{"n_layer": 10, "d_model": 384, "n_experts": 40, "experts_per_token": 2, "d_expert": 80, "d_shared_expert": 256, "activation": "swiglu", "moe_layers": [2, 3, 4, 5, 6, 7, 8, 9], "router_score": "softmax", "normalize_top_k": true, "routed_scale": 1.5, "balance_loss": 0.000253, "balance_bias": true, "router_bias": true, "init_std_router": 0.0167, "lr_router": 0.00129, "vocab_size": 6672, "norm": "rmsnorm", "norm_eps": 1e-05, "tie_embeddings": false, "optimizer": "muon_variant", "lr": 0.0082, "grad_clip": 2.0, "batch_tokens": 32768, "seq_len": 384, "train_tokens": 243600000, "steps": 7435, "dataset": "wikipedia_en"}
Below are experts of layer 3 (counted from 0) of a mixture-of-experts language model. Rows are named gate (a neuron's input weights, with its number), up (a neuron's input weights, with its number) and show model dimensions 288-383. Each number is 128 + 24 x the weight over its row's rms, rounded and kept within 0 to 255. Numbers have three digits each.
Before each expert's rows: a language model's description of what the expert responds to. This comes from a sample of Wikipedia text that the model never trained on.

# expert 35
It responds to: Word-initial f pieces (fires, fully, co-found), possessive pronouns his/her/their, and table separator rows like |---|---|.
gate0:147140060130120119109175132134144126128115120098171159142128130119145126176126128100127163110110181127164166127139135105088132127136141128109151096128093119071110146154101124138121147121094092118155147131129147149118163074141165154088093141140124130117087120114076161134123098117148114134
up0:155134102145157186141160119155143095134144119078151138104104134146134125123168113107082128082117158106142179123091144120060109095138133141098112117132108098133148115170110108145097130132099109112085125130131153158073134101146186122103115166141112112140120113144145122104148137123121101114
gate1:093093126116131142114077136159136129110141111094175108110142108122124118147113107115125090134113109147147141116118113159135130132125045124110121117156087134107137103126090124148113143084141131170123135134152161121075133146151132129129111143166132115198147090095179112110106101133111132121
up1:152186185140129114173114153118087119115145122110122122097128159100123169104141222105093161121109129153099120098094113115118128101090119131168127118139119111085116121134130144097147093132155118135077122116110176089179081124106119115143137144122146141121106130122158138125115149118087127156
gate2:109073099151139125087096161132144151113174157130153103109134133090126112119155110151132175100128118126079132189104101124150099127091104123125133197153095131179111115127145116132077147141093108139124105131138111121133103101131146142066138137137117127128124142176175103137171149132161141147
up2:151138159082140128157114102117128143167152128134126180147093106123132125135136104139128148144156163121081106106120107127121114117169145157099151132137102085133162133113116124137160124109107115151129127131082141129139108099141132136081149087144100109070181131136118084070114160138140135090
gate3:138126114135113138086142119140141142124116122120097140088111148095126087124218100138104137102136140149073089127127146107112057082113126133147144147134169117201085159139155122129159107139150076116152068151145154091137152114126151161086105147150150105142098151153137111090146120123122117142
up3:141127129126149152108163122121151132130149124104142118104088158117118088103152126134116125121091182132136119148101131107090052158114112136133120122110164114164102161144118133148129125130147095084123135121143145134116115152103127131099079114140140144124106146230126113081148131155149104165
gate4:095165113135129112138110067152160128157111128181154180145111080121134139100120141121122141126123155156125103167118093141162128137114112091149147127127125109105102122158064139129093134075143129152127127123097101100132132160134145127141132141127142136133117151122107117076159141158159152165
up4:136090091102128125136138162125172119062132107145109110143143142116116157126111099106064167143156103114144104113092168152128130084112116104149103122137146129161077132103173131095137096169154099110122164114097147134148151131081129138131087079110125139152099136138140082175085167119124155112

# expert 21
It responds to: Digits and numbers in sports, election and results tables, dates and measurements, such as 218 | 235, Sept 26, 77 kg.
gate0:095110108130119121120077132150134134128133110131169086159167146128118166108153157179098137111121183127143115121091132139168094079126169114132128127146136110154181116138109130146123166109096129135139099109128089091099136126127115139103149135142155160116140166143131098125120143135135150138
up0:093127117131140122136138101164134129102174143110152156150068159180058110134077157138077087135121117149106111120133128112147148103184108147123131150145105111128127140103132121120133118085099093103134113149143101171142176131135152124137136120104126119143131143121130152116147174156142101130
gate1:127068093115119095150116107156161090150155141100166126145109151150151156108115130128103138107123107100134139113129131113160111118139117134108114138136140123151115105145121106143120127135162159113137133153093142171124150152126102133114075143106117110159094106095135119113104155133156133126
up1:103093109128131115102136153127119121134157118125130106133094150143139129110133104127126152145107124102129163092141151115153140163130155101106130091114133123140102121137118108123106134142137103113117155132080127144114097127139088179114115118114108136131132120072126123132116141118141120136
gate2:135105131118126151140159123095161159107113114129114135076118091126127137162097082089168127159156130120089089163134170164083114178153120129095123140182120149086085124146149107094128153139132120125131114109125116103128133139164145118114103139144135172131128111177130143132116117131123128104
up2:143137145129133072126143145123088101126159133139104125154109128166101119104183145121103115125098101131106129093134172126124149092114141118153126147116146062183150122103151155132150110098114124097165109154174161150148079097123123105114110109124152101106097156101144130130141110097139131124
gate3:169119130115113121143123121162118093140106107105177147131133138160123130114078114095103140101163157147152137105168079140113114135145120132146123141139102138097165139116153099159101136184136129149152173122159162131171112132108135129164149147148091122137138106159122155152103126121133104114
up3:124147143124131155114132111097133117100111144099137110095149119166096119126136130131094129142183132136133072111133123115162134099130141120139088089171153129101147127117114094134151123126121131105113132108137074135113141101177125118145142126106115144110137155124115081148091105147189138141
gate4:137131131149114167110137123156107142130159106125118135106137110134116173145124087095156155102115087121131092116142153094160124111119170157143096138150134087154100093155144151150115153100159142121130107107134187110091124133105157145129140127144100131121096171160100170151124127089139174134
up4:138102113120145159087154150082113134137156114149127127127120147093162160133148091153128168118101131124120146111120138111144133126199093143129141121092159129091095105153111123153154097100087127116132085171142116134135144168146104165126103153155159126131104091112142128142115111101132117090

# expert 13
It responds to: Second syllable pieces after a capital initial in names and words, such as S-all-am, S-ard-egna, L-ith-uanian, P-ob-eda.
gate0:181159136154127134128122152093120109145113110141157149171169121102124137150116115121114111157126148129166120177140084131138135124107131146092155104129086132154129098166072074149153158150112129116162147104146122125114142138171164137146085146128150075146114113167114124140120136170137137118
up0:115113105159125145109107149184139150113157105085120131126126170109155138117157165145125093145094209158111142134138085118113151143177119152139146116095125184159151122127087118155197143122112089132171135109135141116139133137156099105114101133134108128163130114154120143134120136110097106124
gate1:104110076102120151137066106127161153089112188121098136148144155176142171067159127078115145148099127148117115135128140167152133095129165125111171127103104134099117142163136134142121138117125116162124117147115103107095145107154123128127137170150117132157150106117145079132138111154142100158
up1:121110131103159111104097091172103151143118137083080131150136118117154153099157100091110137113126156140131141120126138166143091071056122147112158154091122167144125105197164133165138113132122136136150096112168109123136135132124137150152147122111139137147086119141131116127156080134159114095
gate2:106137149124100117151128114126141115078125128151162104135126155116131139108107126129141101126153129135163097138116132141147086112122136140143132125119118122104107139163114057107128131129136091119125113157085151096115149173085116162109094127076135107146094111107142145148093092136123077181
up2:119061118120092140112118128133111126121132139107100107155161136171121130151136137094121129160166118146110121119102145098120125156140131152109136137097099077130129131145164154130149101145105134118162179148129143156049151134160104109122122177124089143118123182148115094119153161125156170076
gate3:104115117124140135100166118113107132159131122098142082079139128154095119103156142117150140100126148122111122145120173115118140097114129133147124119116136125151105124111094122141152149154095147131111120139133127114095162154091137139116119133152135135167126126156141110140138118160159109128
up3:104108123122142126091111107118115115101123097118073160100091119148083138157122134135143102098109177116130137137131165124117146108120117161148195070164159102143128142146071112145120151138134110114129102161130114123119155112130124127127148169137073129138100143127104120114151119117155123111
gate4:119062092148125152125190144128165166088117144160109133130125146158119143101133133124083145097157118109140154127102125138132096140110086136171137120107106095140115087108095134084109155115151127135191131126080097127121092147104162144127129132144134090159110112162134110124123109142155132127
up4:149164132135132133129143123132131094156169138167139137095101143083148155110153128117147142055116125136101086167138123172137093150137185128101113180145096099069083136121148131140149135152109102123120112139137146107138161144165123085141130134101135145124117102103126092124117053152127137132

# expert 9
It responds to: Single consonants or short clusters like h, dh, sh, ch inside foreign place and personal names, as in Mill-h-ouses, Graven-h-urst.
gate0:139062215125179104171118122119166114119120150145173125106148126149118144078096097130169148105155169134118161141102092166171118125103152152145118168166116161120178115145150136128113117134199100163133134131154156104126099143156170121102123154108122150131137104062135113143099135137139113111
up0:127141108150081110128146101165091182159135130134109170119080104124111139165167128103110108150137138133147090143179150077096087085129156122081155132157114135117143138095118126146142133137161138104136126144130164145096170135100109121133152136153131093149159131104123102089132082104152176117
gate1:110112115149129170097120095116126099122109134113108133140142144100117127140141140152127087175118114180165128144138130092128081123127100083143113094127104134074131134117115137122094144174076091148114105114149186151138126103143109155117129140134132146132184112147158123179141150117086132124
up1:110094149110143118132111134121098148128117109129118159125125124172119138110125147126181145077109139135122097163109153103123154103097129103152168143128131129129119141106164076143130139137124140081136161148137144133107078133128125125125131150152118129104101125089157131162070082111105163130
gate2:152143145134122111129089107143103126111098130132169121109116171105132119102126131134093082120131132078108110133138112127144123083149099170096159121114167115109146112119103145117117142145113148139163090108163159127066158123065140123081133144187101135106116142107145118156125118172113135137
up2:139159108105153143178165135101113132186160150132098093156125101127151105138170119068114159163131132160086106127162105130125128138127130106148141138146102138135128103135102106107149147127124107074089137129109107114143105161156126132149133154103141091121124121122136104075119146100143143147
gate3:138099131095165115139140082127132132090113129110112116116128136159124134112116089141125149116166133182136156132128130112106125150156126132151130150117138132147142136126136096155137088103103111120120112165145139093124141145106139129125181126136152141092084170142101147138127097124148133112
up3:163129116131147166107110139084114077136127131140135098154139121147101114149098123170127167131139100128170132074169124127138114106130120115157124143116141153144154126122163114128070151141118152114126117119134135105148174142134115159092131122114124122118095120151120082119152110112124161139
gate4:122171122139136122113093136152149101075061159125106117105161153104096119125178151160152091157139118121148107116139115152145171139147109115130163142118123140146127121088128119115142166101147142116093045157135126109089143169146122159090095172124127146116135139115099146117180115108144168152
up4:162119136139106133128081085118142144160108122163141157108174140123128131152131137141137098145101116157148115127111146109168088087077120135144167192159142117152150148124133154091096171161126141140140114148143136117138066137158131136103115148123104124140125149122147106144158115113133145177

# expert 25
It responds to: Head nouns after the, a or his, often plural or abstract, such as events, years, terms, students, changes, buildings.
gate0:102149163110147071144123109113153127063123123133146140123141118134114128107127170130131134149099152178168125129144132109132139117151096126178157102098145084120143118132171113150125116141164150141104141149119118120104094105115120165141161117111112114147130120139089138117120152104104123174
up0:144132095153108177099104143115116136158139100144151131152114117123134104122104148089130131096128116076096179136151112186122113161117160119091147130147108169108107126140135124104078147091080117130151121120082172166145156186108128107107130166192190100112132121150127133127133097129149146131
gate1:089099131147113128144147143119108101094139196143117112123107123161161112128155130126114106136143098165106156099144091146147141107140111155110092124173118118109118152126077129124152115138137127132144130182127140108099154162154126097086145163128130103162141131124087122126140122136149165117
up1:130124081176137143109099129177079117144133141134098147115145168123174116149121109135130087164120129116126146145133105155143140125157125121168122110113118149116195146134110111146155107128109088149176104158094122123146078115156136136149128102112112156162131092153098168158128134101111109116
gate2:153118135120121135130139108120149102094154109143142065141148111131128117139170100159184130114104131121125191154103183091112108131108148134160083117147115145145108117128135099093138138178129129131133125147116149137144120109185163134120116160164121119115122126121145145139133136089160110140
up2:160117124118097142116153133132135112100125134123166079126133129129136110161128097132145138126138124124104161154139157104114145110081138140115109104163119128120073090111106104096171126153113094135146130133133180105125147097146166151137128146156122090092141138124142131146123113143140121106
gate3:138161088163091110156177155103111121175113094124156159142122141149107146131145076079120095078145118173116097116174168128157099124138132162114115165183107139122137119146122143134122125095134133140085126132111147158124090144164106139102128124136164134104121111129098087156130123121065160124
up3:144079153089153180144118179131173151094125124142118154114185103170132103074102166098140133142120148101125154146100107152112154181109116140141130130080117100104133134122121150101092126106150158203139129105126103125123108128095116126114127102126095114108152117081171112148127079139128113131
gate4:131135108119126116084149125136118156089123110100147135095165155119136120150129123114137128146084098113095108174148127093118103155113082146142101110157106154090093132125160112104122125109157121142165153143097167092137133133158126132120082168126134142135111136179125090173088094129110099153
up4:119107129131136153136174108109151115148146141145128144105128110131147121142128117123130106136109158104136104102099101175143132138116136146095141133130158115162119131132125166140128184159106115116087136108138102107108105093111123133134128081143134152162127167112138158122146150155119124092

# expert 31
It responds to: Prepositions of, in, on, by, for, with, at after nouns or verbs in prose and titles, e.g. "roster of", "range in".
gate0:118108146159131137094149125133090107142110127109116147095148130149137137124133122112140112099154157094116157138147085106121118108125110133145150138141152140066120096148098099140131086110144126121141114148116138122132158116146112107149129152085140121118153128118134155099174142135123120139
up0:170144139142130121104133131154131128145129118129140146105118143174163115054176127115168125107169169127100133162135095103118155088136140154119146128149156150098166102155094121115124153127103180129110109130115135142170141119084123086161186092133102106115190143106110150054158175152114135129
gate1:135112135109163116159096117111159131127122173149117086175116159121108109127107181179127148137085106120157126150141140115141136150100170136115134114149146125134128129141128130171126102122164112101117106135175128121128158133112104164142066110153113117120175138138114140154139153125126118135
up1:097177138158100091102109098093139099139155107124138127133100113132121121151139105107095168159131163115114151126082141119152129120143102132108140106134146132127075154099137119135098106148104093105132165125150173116104127094103112154109155119061104149155097137070127112085133112155105135107
gate2:120179098151107085109092138153114122131126129126141160145146144149090117169119139101100078083096106102115086171108099126138155058123136147162138105147098131153127168114134117147135134119148142111076081134109128108070089137066168110129153103090135129125164133101088142135164101153145115123
up2:157142063142086131134110139136134096094123128162099079179116156124067121156147110106125103121143125092130106141139149137148188096098121149153106114146082133130091183118154126147122084097159155104072132106142130132139114117070144109138128118096137147132118133154101125143142128073123137132
gate3:116148152137115134117132148140137123129104137139127107140158115126107140102107103112171148109113149118114056143177130113102160123122127130121086143114107129138089144129101124120171132096110174106111144120143103153124108099140118112084101133154155088121128134159109163101124115114098119142
up3:133094116150137133121150139119142085199122090134156133118150105149116115106120109137099071156157083134109125091098118152169121097121116130153168107117089131121166149097119119113110116115171165137133149130126098125145109143144123137166166104086085142175121136085111110160132118182139184133
gate4:111126161099147112133112094113159115129112141128113130142113126103147127123106133159125116160148138124150129142142123090136149115163164123156140129110123170130127112155137127087133101095117174101120086110115114124162133115112121105109144149151155113078097127144149135095099139128121153153
up4:126121140118095102084122144140090155110151124158099118101075133159074093126185145163158149168120111110136119133140149108117113105101140103110145103134157115172128123106122091150148136147133115129104135180165137116185144145126108143120109132140140144133136110114106134147112120108181096147

# expert 12
It responds to: Suffix pieces ending an adjective or noun inside a longer word, such as -ical, -ent, -ated, -ary, -ian.
gate0:084147151115166163122122112118121119134130119091111085130137201128149100152142112087112146144111080158133098095141094118156114122152115141116103126142094097163155160152110166153145156156148112142122093121102114127117162118122153109117153185114115137076105095134096088181100126125120153163
up0:110129115125104105118131165131119139136093112146135115144142142119158112166146167097141145164072137138131156106139103166089151146147119177117105098149129109190149147105142132126135129111121126119145112171104115121093159171116142129108195139131106106125146127172149112102081131129080135100
gate1:161115113108179109134107153144126138179136102146133138124109146135089122139118092107134147108119157102139090099154173103153111113136093102099157146128126126127094109145108118124094137151109094140106098123112139092107102157070136128115137164117170144096107132179137090109152148150117141157
up1:092116156092140124080138110123153136140143106108133142164169140122112162170126134137112122154109110171132183140108134076140103117142161163110150124115160139131117167131111094142143151108127133119110095144175096104140178101154170135147139101139133136125107155093147126072125111147137104130
gate2:171141110116124166082102112143057103071080099108131097116140128116112103084094137091178141129130143182152120128160135079137144117146123148093131113105165105105110176142135109150135160124143136131086055132175097120122115143154158124122134133172116126133102138097159156146118159155148105168
up2:135168099131105100096128130118141111152139088141122104105164155127126173146153140059095146108115107124153107155116133114120107131154059098136120118107101124157157113127127085091109112149111130134108121152121123116142104117190126108121137166138168193135150181132113141128155105117107109127
gate3:101154128143119142186101113096158107130120133163175129104134125111135088107120148154117118098146115143087124119087103169161120091117114123138151141176143147108108151181147179119161123092106125150147129157130121132150125131132129131141129120107123117128132073140148124122145137152082139144
up3:158129161118125174164119085070147159078157090139114130113116143151111096166144117165119106139143111133145135176109131124156132105135118115110123123144128144112127109096150122128145136149119134101182106119116131137122130104151105097126133106139145106092144098118133159113124138115113105107
gate4:117122138156123116135154128105113117129105088144129111136086140143101124108142109140095135139141096110139143140120120115134093116152074114089145146129132095162128114130153156109129157147112098147134157144137148115121147172120147158154098130161123129138143135083145128131124158137131143091
up4:163140178159165144138145087174140140159119120148115135091111080134109122107122128135126122136132115145128109122121136105105127126117116113132120139176137114120150130129145161133157108132114116169106141134121166117130165116142154118132146102135161143102132120122155104089110086120138096132

# expert 14
It responds to: Final digits of four-digit years after prefixes like 201 or 196, plus numbers, spaces and separators in tables and date ranges.
gate0:130172152118114100135146132080156157109097137143113137123126108121112140107130196166136140127145140101129172119127164121138120157103125034095127085159153115152117136097157159121157122129134150166114119152151147109122132116113079129120102105108137135134111148136186141088171066149110133137
up0:116115144148165093158124165107116145139098113114142134144175137140101089164111126155077149116134092119116153156113122138093116099116114128155153149051187098131124142128116156106157114102143143128103108165126138123108158151137144120120120148118140131112125127166107123130136166122107146128
gate1:097132147121139122131085152147127119149131140094167153181111133088087115134129161133171128123157091125099097114137084132147120109163158090122169100096098134136140119143141148130093145119119142132138120148096154120163086132113134160139095113142152104101116134121142112108123144154113182144
up1:133149125115143080135113125160146114135107147132191118140106126129098129139130114120122131139183100130110099145104096137131136126169156124144131143101130172132085117140119163090113124116111124102081107168146113136177132128174137160144145105156166150100119131125094111121135152164128135128
gate2:167187115130129147114146115104145138150156144132124145164104151146142129100157121109154138121108114080133085163165100118158085130133116127120125122156094118129157116133100134155179116133161171146136080151119154107106126148125160136129129096140079114120142170117076082129099135171106142176
up2:104081140152117137127115132124132139129105128129169062121083103142126163166110131137156150139090087123102137185168149115107126102187156120114118082183124112120094110181137159111147160121142154114147095137088126144158151130101180141136103085135147121135087138114148132103130137122109128114
gate3:143110101160075119133154133156140141135105166120166122144135129160114145125142153161137081167121168120118091103141126125142178118070143103152130136176133132104129131117136126101145114141142105109144120148198167141134158161127137101111147123136152096079163145117110095175096170142131132148
up3:148124124164123120125138132122101120114145096118107090153152130126081088137087119111094103121149160125121133153158146110100146092113094151090118116199152165128125157122164111156127134108150138119123117189145145143142139119096110080117141061161155133114101133135100178159095128137126140105
gate4:086116141125118129087138145166115139163096157110119113132178136095165122148136152088097097131085112145147163199121119133088128138101153118138149131117133142109096066181116201095123133107116126124108141122136089123148118137153144119104135165120140136149105155121116123127141082122141167165
up4:135170087061134135141123164188134164131129126130129144109123108119108138147127141090090114149164142159140112119161159106088126120087109114160154084118114141130108085172109091123068153119112107137081125123108097143142105180136131142174163117171107155131143128120081123142123125137138134143

# expert 10
It responds to: Word pieces right after a word's first letter or letters, such as r in /fr/, estival in festival, ashion in fashion.
gate0:129108097173087101095131118168173060135101112134157132114123133124117148094132177144145141093149105165139110123129103130123104128123098112127129075118105133134125116084170121129168131132071119137161109112134147109112110128111157122158076137100125137159151137100102135147124153144139076122
up0:112192104136132122165145177135131117149113172135091094105085152127140090106101134154143125144112109110102125074087103154113122131159107121134110204134135106134135144102143118152118144116118159143127054107145122105099128138116122080120127096075147153109174144133154138138126120117117118141
gate1:190138151138067137110157162086188176100124074123165127170133161166096113118108090127158142132118143146145174144083128114110108108092130148078122079143154098109142127152148124086123136123143106107094119134116165097084118141090129126093105122118140126120129143082127102124117169140079180153
up1:095142109148162081114113132149119141138094131134189159161124148128175133129148128112118132106129101122176117104099139110132143176140140055129137181116146148111126061117103154095140142131110145132095110099145119126137154136137052083110139123161123112150124133157115112095149143136119114118
gate2:162117165133121135132124142167122157121104184135149149131105098133174136111161127137137095136092119155104132087136109141112095136135092122134126117123127112165144148178172168148082184112116156151118132145139101142095103137147160113132079126112086157133120137119137121155138173152178123153
up2:102091143116101094143085171148198181139143179149133152070124112093133121117136143122124131090111122115114153146126128102167124132154127103141150125125121114147119136145183140146145121128106136143131140138143116122150108108140166161127181168148129176135105146137161137127118147164097126138
gate3:147121140080175102122126117161181150128152130105138127113164119126104112101109152126110127130121124108166154162091123141161109106122122127116156096129112165121123130116142155120113131100159140157115127131118122102158140138146181195146130165074120154114122147122156089125148123106153133160
up3:082096094080093102107126155141141104181132134133118122128138107123147145135124157145128118145093133166171131095168185139117124097123104118072114111123154147136079134134144103110142104130107157111123101139136162140109107148109103121152142129115115119133143123112135136145153139109145141147
gate4:123091109089110134100138095159145087123104133138155108142141089166141169133121176124126125104129129137118127122075123142129121186075163132158088119145145172099104120142094137094114093145131089121118150110089102092098146148108133143158123111125140119110104122132134139136130099112153154159
up4:140144084096147176104133137122168109071145119068111153108128138091116139120112116123143107141160124100117143143085122123127114080139113158148148104137134110121144142152126086196134106112077136088182121118163147115093110107115142143120130113138075120148134119105135151155136175110095086139

# expert 7
It responds to: First piece of a word split into fragments, often after the/of/in, such as un in munitions, De, cl, per.
gate0:131104131140116134113139141087103135117169131146169105139074127109147086115072189146125111140109108120123110169120110132158088114096082156124123144097122144103115128153098112230160056124158156103109117126130192115117117120141115117150140112164115087117077116102150104127089119146102103131
up0:117143140133138118130109084182146092153129130138103111101084107121126145127167093134143137137081143132119171120132171151158158109121152138151145131128151102172150098092107162083104109157127116138136118090081141130153108136139113119113141125162089151084118157130138140170140128113177142107
gate1:130137122144171139125071150160160138127155161132145173146130102129114132140126124142159130143130165155172156153142084114102117122122120165098152110119129141120146155144116126131108139133127123132121155121119127132127090116176146121099136118160131140146139113129141079146100088125105139117
up1:130156084151101135183136102093075128133111082090116117127107155155165120113137139136098130095136143158098074127093109153112137116138085105157118156163115143130121125123126139123141130132164130117115081119155127133151130128126134145175138097083167107073134128111118149136129147146143087105
gate2:131128112146164106129187136112152145095095137160109130162151135131145169113138107133141103147122094120143129148137145150098105133121094116170139126177120118142080127109155132125136125162144125153130140159162165107166112132145163108125160125143138148117133109129131099144130092112100104101
up2:180079159125145103148110145119133166111121109137125127131131131122097114097113100082130148113133089124099170150115146169113151147116096111120122102175139132158075076113164143092140150143147062132163142123161138131115100137102176177098134141133216124105133153123183133107167162115128103113
gate3:083060113140127137114088165112144149126114139149112110119158132135138122119117145123117112091144112123127167139108150174129122117100117125156147148129139155101120108099130171117125086110146118162142142138150094148125160148114126107086128191113147174110127148124167142122159120106153138131
up3:100109112130128146098160095118156103152122197063093130102118153129109117152150111155135142130076147089107154178078180132137113102158107119135167133110118104132152132139134128138105162165143141101120097087114126106111143096155118147152162117121175100117138124113126116126154110089136099123
gate4:131161084098107085166168154138113115129125098127158135130116126131120110143134161113155140131123193158123090124120168105121152120110157153111140115108125142134094114099092156076139130150123126152119124139178145103095105145138134153124144139129129088112151096137109111151111125119118103154
up4:135054106117119129137116150161074115151118138106133120157150107166120111153090116095123143084131089142174143097156166104127139158147114167126132135157164158113073115095109099161157198144108085123150140109214150148124116145116115118108101140156146144111134126146106148154118141120109117123

# expert 39
It responds to: Word-start or inner lowercase stems of verbs and nouns, like p, c, im-pl-ies, ad-ap-ted, ins-uff-icient, describ-ing.
gate0:108150135114171176129089170107130104152123106129128126131117124108091157121112121117115186129080108178138113104107134150122168139123139122175134134129162162090153087147105137129138124105150138159135086137150119137069172168088152135092148144149125127122147084112134119133134095142134115108
up0:136102137135128123148101145103108151121163163129132100133189118159133124156125120131124130149164160122091132144123145149174106136112106112155115120129069119118179121115140122131110156129155152142118106149093108167162168150125155079164102126124089143142072159129135111112134131126100115117
gate1:105157103115149156125118133083182164116109131107110149177118133111116157148112162107143101113108127128144091103114131139110118106162073105143093096139115095125095118082168143088120140131146132149169118153165144140147115122129129117105079117149148102153107103118094162126108135112131136126
up1:115164118125130138133133140097172146090080138131120168154091131116109131156116143141141128113153140138147100110118145130114097111156122121118077119098100101103087139070150172062139144121146143150124099149135116135132143144113138128114067093157144106137122103118103155124107110136123145130
gate2:132110127118113142119118164161135124174164142120125153177122147128113139086167112086078118102112086059107101161098118137126116139084137117127143103127105128142146112108164123121115144087123082128191147162113167101148160118096149166131125152090129104094116136150104089084166124133116144148
up2:147139167147147128140132127110097127085131145122153092120164088118122149128100133160137148128120154174173109127141153146167156125182143116162101164128156141118119171156148130118133132100126139142068098106163093128100137110155105116121094097175141153134117144114154165145108111164131113089
gate3:123098134110104146142124115122126115083170098208136110114116122110103087107150113100123150152162105128122089179110094105130098148152117130120105160140117147115142097180114098122138142116149146093128130129150140150145118092106135107088156138164165124123105091137140130148136136148121145105
up3:137156171153157161158146097110089134107191073127120136145135109125108130080134098093128136136102120113120086151143102104144127135148122111127112142102147127109126100160144129133166130121108102138122146135164093091165167124125122111125133109106155130174111120107128140065121168136131121166
gate4:160093145140123110121118126129140100091102140088166129141116109115161076146079088136100119149122109136145139107153139170119078092077099118106136164104148163151084169128120109121103190113118145152133138130147138111087174122147137137101117084130149113104079132107126071114108127124135143141
up4:093184110121173077140073111137157147179140145121124138081127158114106139131121138116119112188101110130155128133090107109118105172093131105148158099077176153148203110147144147117203096091131128119133117107098124098121111155116127128153119120146109143155141077132120166132181174144105094132

# expert 19
It responds to: Final pieces of foreign names like Ireneo and Risto, plus percent signs in election tables and words like President, Congress, House.
gate0:101138111139101105127148144157155136114076179067161129149094101147122111147106122144116158153147108139124127183148092126070129096173091132093121122145126116118114134118124113132138129155082105123105137156162103132110166113139113159134143107169111108137127141211154149117113105118143089134
up0:133120121111091166107097140120170163145158171172105115158126103129115123127104118148172165132114098127101126121101152133083127192134103133123131151090140094102140137126160122123112108139154153127147106138133153095118157164087114138088101155128141121149125092120127108130151128148138116117
gate1:157122120162118106138142121151153139102097130157124182093084148145126130094146139147134099105112143094108097091139142167139117111118138089129155080125159090088112101162123129150136144128149137143129116159121148097113142154121152181137106141140113100120149108115140095090123147115097088140
up1:154082105136128136168135114151160152127104099140133176115067170145135133086159110138119111104100150100121130097118121147150130121103132124145116098097167105121151096125140148132149150108138151138142161127130162096124121115091096126140116136133116091117139141100153110105124126119137114112
gate2:125096133174064149125091104140149112134098140113142108116144160141128112127093093162112119122131130133106179135131111096126104132116108101118138140098166156139161139187157156069117168104133113107133115154093144093111160127129109150141141158116141124146128114134097133133139124178085113105
up2:084152146161110087150104106123058085098125115170139173129148077115155120095135103124155110113114115161114113130157162123135146143115114155089092212118140119131109146130119097135137122177120133144113113135114123127170119136119175124124127113155146141133113132106144116177107107148149148155
gate3:154119136099091149138123142138142133120091162091120167205115125105143149162104121119156120091116116174107089144129091145131104094163135134056133126145128101131144139130144152163127159127132091096098120071115158125138113124122061169164097143088128088115084117182161138133160099127109123142
up3:127129152172136125079162104147109113124103106142112162156140195120113157124163083124161130141103130162109116141116119117155156102104104126078135120169106140144127159140126159159159151114133137119058119151114164096132093138122117166135103120106136120129116115126156124129150080111115077098
gate4:126128072145102139093080084134142129142128096142129160115154155155125145141152147138165137144124140148173108163132146119164157111127097167120103154082114094116119129113106099139135148146168152110124111122143116095145132132145185080167144126113141165169092098153080164156104112143117148161
up4:128091122129133097072095120136181107101103105124108126091126162128129087133117109109166144166156111127127147110154162130132139159139153112103130130111141130175083077116172128111121112102131157139089121130154123124163180152085177107125133138129165080097161104118114137141124128133141115177